config.yaml
n_layer: 13
experts_per_token: 4
router_score: "sigmoid"
normalize_top_k: true
balance_bias: true
groups_per_token: 1
n_head: 5
norm_place: "pre"
norm_eps: 1e-05
rope_fraction: 1.0
tie_embeddings: true
optimizer: "soap_variant"
lr_mult_o: 1.0
batch_tokens: 65536
doc_mask: true
Below are experts of layer 7 (counted from 0) of a mixture-of-experts language model. Rows are named router (the router's row for the expert), gate (a neuron's input weights, with its number), up (a neuron's input weights, with its number), down (a neuron's output weights, with its number) and show model dimensions 0-159. Each number is 128 + 24 x the weight over its row's rms, rounded and kept within 0 to 255. Numbers have three digits each.
After each expert's rows: "comes before" lists some tokens at least twice as common just after its tokens as in all text; "comes after" lists some tokens at least twice as common just before its tokens as in all text. This comes from a sample of Wikipedia text that the model never trained on. Tokens count by the router's weight.

# expert 138
router:074132101181101130129131090113117140139135143144108134093161128116137121168155098105111153137169118136113167119119120118098137133101176127141102134105132128132115152099134122132119132129120100129166107116122116107119109160130144123182115145089159112131158137131161120083177131103095168130123091132137099143139130167171081121132109104113176114115124163114131118165108139147156160112132129115107117128134114156122115082128132152071106129085106131204084140132106126161134132069146137
gate0:108113123118135149152113118099122157220059131142144144106145135135086145121106113126112120108188099117162136130085153114097143124144111149114131149169132133098121107140143178097123093131123153129113091141139158129129123119132127137107111166112154157106156129163111125133156127120137142112128148104134094115139122119210139112100103151141113124133154151165111154134086139133144132103117103098098149124107132146161124110148155177105129126148080112116156105118088100106109114100153086
up0:132093132117124119121139127136111166154110137114110094118115114094142142136129079110163148144161134161171144119090153126133144140135126142123155128151125121104157094102195091164102126166153104097150143114126115089120087110137128183111126129168188158122152132115138112164140166137083155130124158105161104116093098119161130111158130106125120179134134137084159128118163153150111129151168153120125121135136115163075120141163136147153103109168114129135138161113107092120163102116118105
down0:129140123145093077107138140137161137063141123132115118155120129155137154136105117155118078156103155105114152123183130096139103104133170118124115122109146072121134150155126135186123133139137094147126116104111121163127152093140113121122134152102102111146101088125130117104130097134112076127096133110085147170132107145068128132136181160165141090115119151116133157134137138135142128093106135115184103136165106127100091079105141094122109170116128124124137144128150160129122129095092137
comes before: ")", " |", "–", ",", ".", ":"
comes after: "19", ",", "–", " (", " in", " 18"

# expert 29
router:089144111146122127112113098131106163153158131150145075154173086129141128131132083121099137152117126124181121122104151134116139121072157104132114121123183119138137121098106129111115178114144104155146143125133126155143118125120129103160125151124127095093162138116196096102120103140116141173129136085112120066128171133131142124145118143129123114127122123138120127135076145128143105140156154155125097117116134106113140124109161145117131040110118132108129161133141154190105124076141136
gate0:140126123173123129133143105165180128140092154146101152141132136119119135203124129113119102149120152131128160132152160180122177128168110131128131122093099106119145156152125155134168113099112143126145105135101108104117110115139085101114122172124136125098134133084115129159150157095171131104106143122131087166127101135158147111153096133119106101113073148110113112133118082133140115089156153139061091139113135130181132140167124124148115123116126151143135118123096098079146132111157153
up0:195136138139164151111121080134155176181116184160134139143141160114103136127132126124084109084110112126135141120131141150131120148120123093133174145093086119125107109121135140120096112130094158143125128091099096107144063157119104155116115128115137094105112111099129088090139158145084150143172114138134090133160127160103137135113138181110155112097107123134117137139130140143087141129130130181143145121083127148167081143109126107099112126130130148129132138154136156118111136096166133
down0:109180077135132132124117126123160112153095144195100123146121112104110123175143156134108111135180130120139090095133116134138088107118163135080121121162120121116111085112090130148129149132153169122124094137106092127163137157103116088126150179144120156117142091122117138126161146161102084136131131116162082074130133090096138101155144154102106163129128134100158126132104116113136109126106143123129176102137095125132128135113110161097101101128127091164126166115139107115141164126162119
comes before: "\n", "  ", "-", " 0", " 1", " —"
comes after: "  ", "-", " 0", "%", " Nominated", " 1"

# expert 146
router:097142109140095140107100127124104116124163124153099088102161142100130128142149120071116142137149133118132136142112149118104140125107205153129100127101138151123085146089124137156141121138155121133148061125130097104121110131140140150150120115096146107136173140114183089088155121124093162134130106124149111125156120162149092119121121119104188115096104170119139100150117139136116118117110125098093090136109127145107128094121149139106112139126126164184146163144111127160110130058156109
gate0:103120099151176139145112159159131092134128120115175093137112104159157149172116142142106158128090129119113146130149141129162168125145120092130154146091142104124156168133117121097121136136136113124127119151132167090105111119127041133112158066141156128137136126160161156109170183120147105110152112135122135110130152135112146102179136157141081130173113111147173147114099123132098111092113155118142132145127147129128120143119124128120096122121127130166173120192100121140117138119152144
up0:092132099118122109135115152137117088112154100154160109116137097140078148143125168141120110097165140135126145141148138148099183101139109100108140123105146122079159126093143098103128161149155132123158102087150114070083110144139138150126107116093160160130140107156130113136212147139142130115140140148150095115130131147110151103102108132092106129145119128140152166119137156117121145089140153137130100121096131145148135115120155147128132150162132145131114082180121112152160174161184132
down0:066156139077120120120172134125094107104134120146103129111140144089087156130096152084138127144150127130108158106073115129135086124135117124060163118107108112121111084107140130114145138147122158129136140095101146098117166130111115142082113134133138118142121130115100104175128150108147158115093151166124135138131127123148125098130107117122150101113138142131107123137121132118108130137103130122152103128152075104149098141139112173141051159141133173145121193096151142126109166108120163
comes before: ",", ")", "–", " |", ".", " –"
comes after: " in", "19", " 18", ",", " (", "In"

# expert 78
router:091137161168068115142130096162159150152126096126122109143123161152161154143131112125128155125062129102178103170106095132129104127109144115150120119120135119126128171103085139089125170129116112109173180129160115160123107142092159114165124116109137079125156134107148129080098101098103138183148119138137132128144136157140180121114128123132147150101086107116121101131089150131114146134136136102155102118134109145100093132143140156105149107081145149111136148154122136131088134135139111
gate0:114146101131106163113082160179140153121123133134116132131105146179155125122141155096165144098154173162147115181078118133126119128109119116165158156131097123131110148130091133125085151114156129114142139127117122135132113143098097051108139125128165115137167100123147160093120154152111143149171125099090137100139063123128105134128113109082080134112151129171123121113079111173118132130127137141119098144152121103124129133123140151134113102091162131100153145128126139105136124117080154
up0:131120106171137158166128127173138120101111131136136182126141117124124140079179139121163154117148169142119127125154163129183122141083130131123160108182108142100113106105151116146133154142106113144108162142118157112074117136144144099150127117124148142121151151109119109154123131094117155124108138118081164119140117132081073100128154075090145123094157072116151131108130125119121109109125136155139087145123105137125188161150119115167130113136112099134159163170120131139104126109153149
down0:093119128120126082146107174162115123138146116161125143119129199125154096095125132150124134138148124114106130098156121083114130064082190135141116117139116162131132141089165144111112161150174160116131124169091119138119130124100107116089141165153138114155142086133119113138159131118120119112153185111104123134118140154136137175134099095148106137163095074148147099130100125121121113153141142107167112140098137065121133131115104130125121140096113128122112144103126111174136110141144102
comes before: " |", "1", "0", "2", "3", " The"
comes after: " |", ")", "\n ", "  ", " 1", " Died"

# expert 89
router:133144161138075118149132125122139179163137152152119091158140071131128141138113087113133126113106121126141158146118146150107157163132137103138126104117167145135106142145090147127138172129141153101130159088161118183167099130102135116128127161110149101121139153106178118096128132112073151166136088096132115093093176143145163143162146113129135129115110123120154100144081135123154121147164109152104088132138120120103144103113171131118088070108136154129138146150139175139115134113150126
gate0:083142163143113112159125162140160154165120125150102128087118112109118179109121116124145159192182139147178108138193141113063134114104121077115150102136108131119100131152138121156139134141098134148106124090151150101128140156110118130101130144117091140142139115140112150132102135139111140097132136088132109134120154130119119114151126129159167127139133134133130095103155120110160126159143128138118147148100124077126102146107157145177110151112123161114059117123078119110139110164089145
up0:153131107107127110111108117105169108153116109114152107143125143172124066126138133114131131084103141110101112082108080114160131149139128105135113148143079131148113140095145155134112117135115144164139117159131112169144139107118160108114148119152142157135154118147159107137177142136166134125115143136097097093147137140110090126114178169123118112088138151139129143148122111108125108093103144119096120141075144140167153189168112107101152109148083131141158144185150130176105153120117093
down0:109106122164134128111149138179135145089068148136137109101128133102141130127119088117130078159113145153141123118146142111165079097126123148167071076138115146138153159127142132158135107107144071137140158107139078075128136095119158138149142117108125156100122124118130150134175118111161117140140100131130121160121146145140125143112111103182169135142093175130167103162114118139127109084143107149129085130126143166131128161110123116140139158134126140149095090074115131118150127109144102
comes before: "\n", "  ", " 1", " 0", " 2", " 3"
comes after: "  ", ")", " 1", " —", "%", " 2"

# expert 6
router:119137116116114144142078099161122134079131139106071118135159131142146124147138115092121142153119138143136113116114105157120150091118105138140066112140203138119124132101115121116132140134151127081119134154144104084116154119126134087146119122081125105108157126113161100089172113080129124128112127110105128130158154192124138101125117083130113079122106110168169119153137142153108127140119125126104132104175131136089110167155133134061157099118139112120098144159101138102128159122130144
gate0:130107135117160148143121118107124143125160106114157150110146107160159175126173102103122109163121067160089132161127101100108144120119139142099134101122145191131144115095188131132108163146105113123099137158123118093087143118131102101118127115172154160112113122112155079135149132113135176112129101139121117140142127147176126139147130111129113122137151151128145129097130120155117150140088123130083119139133129135129117128127103124092148156192102146135113083120085089131153186186132124
up0:157146140129115118112076114115095132132115146116119135137102109106101176123111152117124117122146082119113140147134127125114103046112120139141103163107134138161147140129085137098110167109156129079121137107090128129119146064129161102155132102164127146123157124163158107149084154149100156128127107130107112114155157150091136134157100156096136132123112106154123106124118181088144117120121118152106123150153123110092139149145135134088177152161157129099104142150100110073115119165163132
down0:155132089148125083101099158117114111096093126159150149156141107077145171114137125121134168161098140164116104105124151138106144105133074098146050136117131163136147138102146147143130082110128089154121132123136092112109127123183143099157148164144137111111120136157160080129097080145157153100080128155104154135108157115102138156130134094153091108109139134167117121166160099102162142101146127141126131128165115168125115147143133134117122137131109116144125155117130126131100144158131119
comes before: " to", " is", " was", " be", " that", " not"
comes after: ".", ",", " was", " that", " which", " and"

# expert 8
router:057105160130081111133126100156150148124090120128151100113146127188113129137136129121101127150119110120148117108147143162118145119161115132082116120110151115105073140119130106120138140093134133110184127100189128095149141159125126100129070173087109108124143122129184149097188134089113110142113139137121088112173149159150132090117099129131119089135073148119129126102142145139104123125129143132112102119124117081103093128104134117094137128120114103147118113142137125123119163094146122
gate0:109152145111109137107158139131103147117097170166160155120114145115090090110118149124151165170081116113141115134137116104110172133147109114143117126127158130132110147176097068117102129141138178169174138142118128125117129132119094196135136183093129132143155097132161118126151124112112139107162138127122124131136120149127138125124106067107117135139081157129095109109139111134132139138152106107120151142134119158136086097120140118122089140127169130097069065117155155140155123136160104
up0:112145156155164097168132119134129129183138128147131130138173150147106188087139155113158131112080126150131122126155114102134153133137126154110182138120150150139138143117116107104082085106124092110130127083144127127150168126130145113087113119140139132103149159136175121106117112140112135139125081130153103164110135106097179132165107135155087124119097151141085094123164160149103124126150111138126091140148121136130124123148100092154120110171120090140121144156129119095153088102100075
down0:132155129090135147149108116147135167109112122136132161145142119125129153173153112140170134136126102162128185145156109074112170119086127110191147103132132105159175126140146176133138141143110144133156076126157109157155126102102104084120149135117118124171108124122136091090181157126118142126123102129114122088109124096126077133148120136141119132139128109118112141117084135139157100132072111146172202108105157147118138115139153122122110149106107120156111135129096137114125135150113160
comes before: " the", " to", " by", " that", " in", " a"
comes after: " was", " is", ",", " he", " were", " also"

# expert 139
router:116073141113068133133125134137117154190162127115143133158169129143094177160158107128180148156123084151196150125124114129099141173109157156131095113116185143110149141131120085155159142112125125119140094144128124115135129142108134145133124135121139104092188160070141067143131120144154112125120088120114101099135149128133121159096143118129134089119098176105145124118135152113114115139127109140134143133136139119137135114177125111113118120101126107175120102147111117124115156097120130
gate0:186141115109159093125152162159133112134164123130144116137120154142093122088104172125155137110093124106189163167138117159108184134127103137131100086093134163111093108146108150145134146126118115140105122070124112120118125145127169135092177132121141071124139144118113093125121178112149159136154154115077124122131163092118101104169125143121185128155093145130141152154129139131100116131104139110135082168128129154129134125136127141121131160103148136116109100151120113153144167128108130
up0:131123132117088139129100170106159141157164130194187160119139102099123112125120146120149097121115120099138126140124130134115159108117112163119078160150130136165124120114129161140161130079109125103129118067121154125136123096164121122113173174176180107101083114080155126110143152108141142121158148161153126143097108126156167115119136143146136099134123138134122119105111135114135117133105152140091137077096135099121133128118124153109107059126130117127135112176166130162150143119149120
down0:156127124110129105119112104127100088151147163153116121137127144117126100148120106160105156125144086156144140133124126125132127153160117162154122191135146098178151115128129135105150092109118127118133132149136177129127140148140095133112144165147205146145147149144111177137118084156148156135125072159092119162105135112119096139120114124131132133154152134092151125058106119101141114139180069155159132160116082134080130121139119151151119104122159136114118135097116120169128158113104121
comes before: " of", ".", ",", " =", " in", " and"
comes after: " the", " a", " The", " of", " his", " National"

# expert 136
router:106108110146123136132146127191126134137156148121145119142154089132115180107155134118139126171136128125151126112159130125110131143132136148139090111118166125089132132132115092116133131130155102115184116126145127098141127160087151157134097133089148102117178136089160114128160110110138132127121156099122092089125152109122149173114136111133121085169077171144133133139135160089174142109150054117103138117163101130129120159131114116108150131129098088164117121104122130118142117051155115
gate0:126103159143136135113164088116134108117124151095138158166117130095145138068118091149135132125121160112118126130147095099108116118115124121132127129098099165134118138183166125145137149080128165111162131154134133147058136178126087175122187105089145111140142129109125135113103133071169142117120162124121106098101126111111138131142110151170153096187122132133104157134097114137165131114092120150138150122109135138140120134173127176103113142126092121177134145161148109124121128130116131
up0:147116168091101132144138149163108139135129142136136148085127123131111134127130093106132098131157120154176125125124142131136131131113112152134121131130122123154107127172076126095166132170115116152157077100098094134117110128121138144107129124141119143130148080125095109100113124146135135144137141114127103172157149156136149069157105118181160162123076141196122145156105126105137159111081160133114108151095140138104080142119132094140178089106155119103124131128154144133160170107083150
down0:146174102143085103124098085128132146141119099129160113111146154114153115157119078098086129140146133115128126131117106147125138130135112128101121120128109151108177152111097150148138109142151116106135103147115155138177185129102113150131141144133146156102170103111115121146106134121109162167137129146122178202170120158121079074132126146126126121105110115104155133139088133142120085148140094175111126082148085124110100129118152157098128111141146127134125098143076152128095144100148122
comes before: " of", ".", " was", ",", "s", " is"
comes after: " the", " a", " The", " first", " this", "The"